config.yaml
experts_per_token: 6
moe_layers: [2, 3, 4, 5, 6, 7, 8]
tie_word_embeddings: "early"
max_grad_norm: 0.5
batch_tokens: 65536
Below are experts of layer 3 (counted from 0) of a mixture-of-experts language model. Rows are named up (a neuron's input weights, with its number), down (a neuron's output weights, with its number) and show model dimensions 160-319. Each number is 200 + 20 x the weight over its row's rms, rounded and kept within 0 to 999.
Before each expert's rows: "gets" lists some tokens that make up at least twice as much of what it gets as of all text; "comes after" lists some tokens at least twice as common just before its tokens as in all text. This comes from a sample of Wikipedia text that the model never trained on. Tokens count by the router's weight.

# expert 40
gets: "|", "-", " and", " St", " g", " st"
comes after: "\n", " and", " was", " 1", " \"", " were"
up0,213,203,169,186,182,202,214,214,159,209,207,203,213,249,185,188,199,208,219,195,224,181,231,235,188,216,221,176,220,220,183,195,197,226,185,180,191,180,216,178,193,214,167,176,192,240,177,178,184,218,188,217,244,193,210,190,208,217,213,187,221,239,204,200,261,202,164,218,200,143,169,202,195,231,178,200,193,163,186,193,203,185,222,177,171,183,178,207,189,195,219,218,193,204,222,208,216,226,214,216,223,192,173,177,198,159,241,192,203,200,214,259,201,223,189,211,178,168,193,204,213,196,206,191,175,190,228,231,218,169,185,202,224,186,192,231,212,192,236,215,189,209,217,169,171,222,191,222,194,165,214,189,203,211,192,192,174,217,168,210
down0,228,230,203,185,191,192,214,218,222,211,195,220,204,201,197,214,222,196,164,197,218,229,171,197,190,172,166,243,214,187,215,235,243,172,170,186,207,203,195,204,216,240,171,196,218,186,237,182,199,212,213,197,231,227,166,213,182,219,223,176,180,181,195,203,188,214,189,188,206,212,256,214,188,227,170,192,217,205,177,194,190,180,194,189,200,188,211,173,190,180,228,222,198,178,203,183,200,177,173,191,187,197,220,200,196,217,184,216,173,154,199,228,184,183,216,204,186,242,245,188,183,174,192,173,221,215,190,194,177,184,203,188,189,228,180,204,180,207,177,190,165,222,169,196,204,214,207,172,220,226,206,192,225,198,189,195,218,196,208,193

# expert 83
gets: "\n", ".", "==", " ==", "===", " ==="
comes after: " |", ")", ".", " information", ";", " ="
up0,191,200,177,215,209,205,200,168,179,168,196,229,207,207,188,171,187,199,217,214,245,218,164,210,230,189,173,207,205,212,225,217,188,202,199,202,179,196,197,207,181,171,212,182,165,201,192,166,175,202,216,224,203,186,173,200,169,198,203,190,195,253,175,164,211,207,207,169,159,203,186,208,189,213,209,166,210,191,201,219,179,185,189,181,201,226,194,175,199,216,204,191,191,221,182,200,201,167,196,243,214,207,170,201,198,196,183,189,192,233,240,216,206,220,204,208,184,172,217,165,215,156,197,225,170,179,201,220,220,190,174,200,243,193,222,192,215,170,199,169,209,180,192,182,210,223,199,175,166,201,249,210,187,208,214,183,191,202,162,199
down0,219,188,201,188,180,228,203,155,223,223,238,245,213,213,182,209,193,206,205,175,205,201,203,194,217,216,219,220,180,198,210,216,190,158,175,216,230,213,162,191,211,212,176,173,163,213,172,178,193,194,194,196,201,185,201,164,187,221,204,220,185,224,235,211,202,223,204,192,205,172,201,214,226,191,207,193,174,171,222,192,181,241,214,211,198,229,197,239,229,195,220,208,167,196,212,134,217,206,179,173,210,224,219,172,186,172,244,204,218,174,202,193,219,219,192,209,183,175,232,225,202,196,219,234,195,182,211,229,204,208,189,197,188,172,213,211,189,214,212,196,188,204,210,176,178,201,202,240,207,193,179,194,216,197,184,193,188,203,204,191

# expert 17
gets: "-", "|", " |", "–", " •", " /"
comes after: "\n", "|", "\n ", " 2", " 3", " 1"
up0,211,206,212,200,191,182,171,203,201,214,183,190,228,201,214,231,184,198,207,196,203,194,243,149,229,207,189,224,188,222,142,216,181,232,161,157,207,159,209,205,211,172,222,235,190,214,157,215,184,206,183,187,194,190,193,172,221,220,180,211,216,185,208,158,172,184,206,186,248,214,190,210,192,210,191,187,234,188,211,211,196,202,202,210,177,171,219,243,174,208,208,203,211,211,201,234,208,208,221,218,184,200,206,230,191,229,201,207,176,202,206,201,175,169,200,216,175,189,187,190,212,226,200,142,199,211,167,198,214,242,182,201,199,165,199,188,196,224,187,233,204,198,225,187,194,197,226,184,196,190,209,223,212,189,201,243,188,183,216,195
down0,191,199,180,193,185,189,228,190,223,198,192,199,201,201,203,233,232,193,205,188,166,211,212,217,222,200,220,201,215,192,203,214,184,187,191,205,173,197,204,182,180,200,215,210,226,211,199,181,232,189,164,189,214,206,230,211,221,164,201,207,198,182,177,211,222,220,197,197,189,196,195,213,208,244,200,210,190,218,195,220,197,220,210,208,180,244,218,183,198,197,234,195,179,201,219,227,196,215,210,205,232,199,208,199,216,207,233,198,200,199,217,198,228,231,174,189,229,214,222,179,223,175,215,216,220,203,218,231,193,216,180,199,179,190,235,202,216,163,157,225,204,186,206,178,187,174,204,196,190,202,216,204,163,211,178,229,188,177,201,198

# expert 58
gets: ",", ";", "),", " (", ")", " who"
comes after: ",", " (", "),", " is", "–", ")"
up0,198,199,213,229,199,186,178,181,204,197,169,209,234,187,184,208,213,187,196,219,222,185,208,173,188,224,201,189,207,180,232,195,207,186,185,217,206,177,211,173,162,179,184,193,172,209,204,236,184,228,202,196,215,208,206,163,167,191,199,201,190,184,201,212,176,227,171,180,217,207,224,174,206,207,215,192,227,232,157,237,163,226,183,224,179,202,234,206,186,209,175,220,188,194,241,227,184,184,203,193,225,182,205,224,202,187,186,179,188,197,187,209,183,203,219,229,213,214,180,212,197,187,179,172,205,190,164,176,169,189,196,184,195,205,202,197,200,212,217,228,193,210,240,204,209,221,211,187,204,162,198,227,229,149,193,182,219,206,218,207
down0,208,223,172,160,157,199,187,215,200,198,203,194,176,191,219,233,228,180,201,213,210,204,216,228,202,244,219,207,212,174,181,223,189,204,194,193,211,187,214,195,158,240,186,225,173,190,170,195,174,187,189,215,185,188,201,217,214,208,188,207,200,183,203,192,198,192,249,203,202,198,195,198,228,212,196,209,173,208,196,192,196,193,203,189,222,213,177,205,173,192,201,222,169,202,180,174,226,187,202,242,195,221,206,213,195,193,211,173,216,197,196,194,207,197,211,192,161,214,205,242,192,186,189,178,233,222,212,220,202,234,213,178,186,179,177,217,223,209,157,189,173,217,201,219,233,224,179,196,216,228,197,223,205,199,208,153,209,179,201,224

# expert 0
gets: "-", "|", " |", " (", ").", " -"
comes after: "\n", ")", "\n ", " ", " District", " Member"
up0,222,193,196,161,201,193,206,209,178,222,164,182,199,201,174,196,207,197,212,221,193,191,232,181,179,170,190,209,208,215,205,212,226,211,182,205,211,149,218,219,205,204,192,216,150,215,205,241,233,195,214,201,207,195,191,166,203,207,166,202,215,186,224,214,205,203,208,239,169,192,228,184,179,206,223,164,212,197,179,206,186,179,212,195,202,198,152,196,225,211,198,206,199,189,216,206,184,209,248,173,181,186,187,159,210,196,166,207,203,211,247,203,198,210,189,213,199,181,197,183,185,243,180,168,209,150,149,221,198,178,220,221,175,231,208,205,220,208,204,205,224,185,199,233,167,184,196,176,201,215,193,237,202,202,218,165,190,202,232,167
down0,159,181,222,186,214,210,201,201,219,213,229,226,159,192,233,219,185,208,192,193,210,196,214,232,197,209,211,196,200,204,228,172,162,206,143,202,182,216,191,229,193,210,219,216,190,165,188,185,211,202,168,218,207,199,205,205,218,210,233,220,207,177,187,212,176,208,233,226,219,212,176,187,216,209,207,144,201,229,210,185,179,169,205,211,207,188,197,198,193,203,186,207,192,203,217,200,222,171,193,193,224,232,193,176,257,180,206,185,193,177,178,176,203,203,195,189,210,220,231,205,205,235,199,228,196,233,238,209,201,185,185,214,191,207,211,193,169,199,233,195,183,215,174,196,177,223,188,234,205,186,232,164,210,205,181,217,216,223,230,212

# expert 9
gets: "\n", ".", ".\"", "\".", ").", "\n "
comes after: ".", " |", ")", ").", ".\"", "\"."
up0,188,186,174,208,212,216,209,188,195,177,188,196,165,156,200,208,237,185,198,226,159,212,212,207,217,199,174,237,186,194,208,196,215,229,212,204,158,188,175,194,218,226,197,227,220,214,182,216,185,171,217,195,214,198,189,176,232,194,196,196,214,178,249,205,181,199,197,200,196,202,183,212,220,224,185,191,236,206,217,170,197,219,183,230,215,213,231,230,194,188,229,215,229,198,163,247,171,193,188,146,180,222,244,208,223,224,179,211,174,205,206,177,219,180,227,189,187,221,210,205,179,195,188,208,178,191,202,203,174,209,184,199,206,208,176,177,190,198,251,213,211,202,246,186,210,174,179,175,195,208,210,227,203,239,211,234,209,214,225,180
down0,195,188,232,177,167,192,235,214,165,226,182,186,176,205,201,206,177,225,222,210,167,198,183,177,218,187,191,209,201,191,185,178,193,181,172,205,195,183,209,194,174,188,195,199,202,246,183,207,221,186,206,194,171,211,190,214,227,180,200,215,193,186,222,162,156,218,185,172,209,210,219,222,221,211,172,229,213,210,189,180,233,224,190,185,233,196,194,186,211,198,189,203,208,200,227,242,151,167,196,184,192,206,220,206,221,204,205,223,205,201,210,204,207,205,194,207,221,215,187,177,236,200,193,194,182,175,183,174,234,231,206,175,203,181,198,176,209,209,191,185,213,219,165,209,200,188,236,187,183,224,185,171,212,215,213,178,202,185,224,190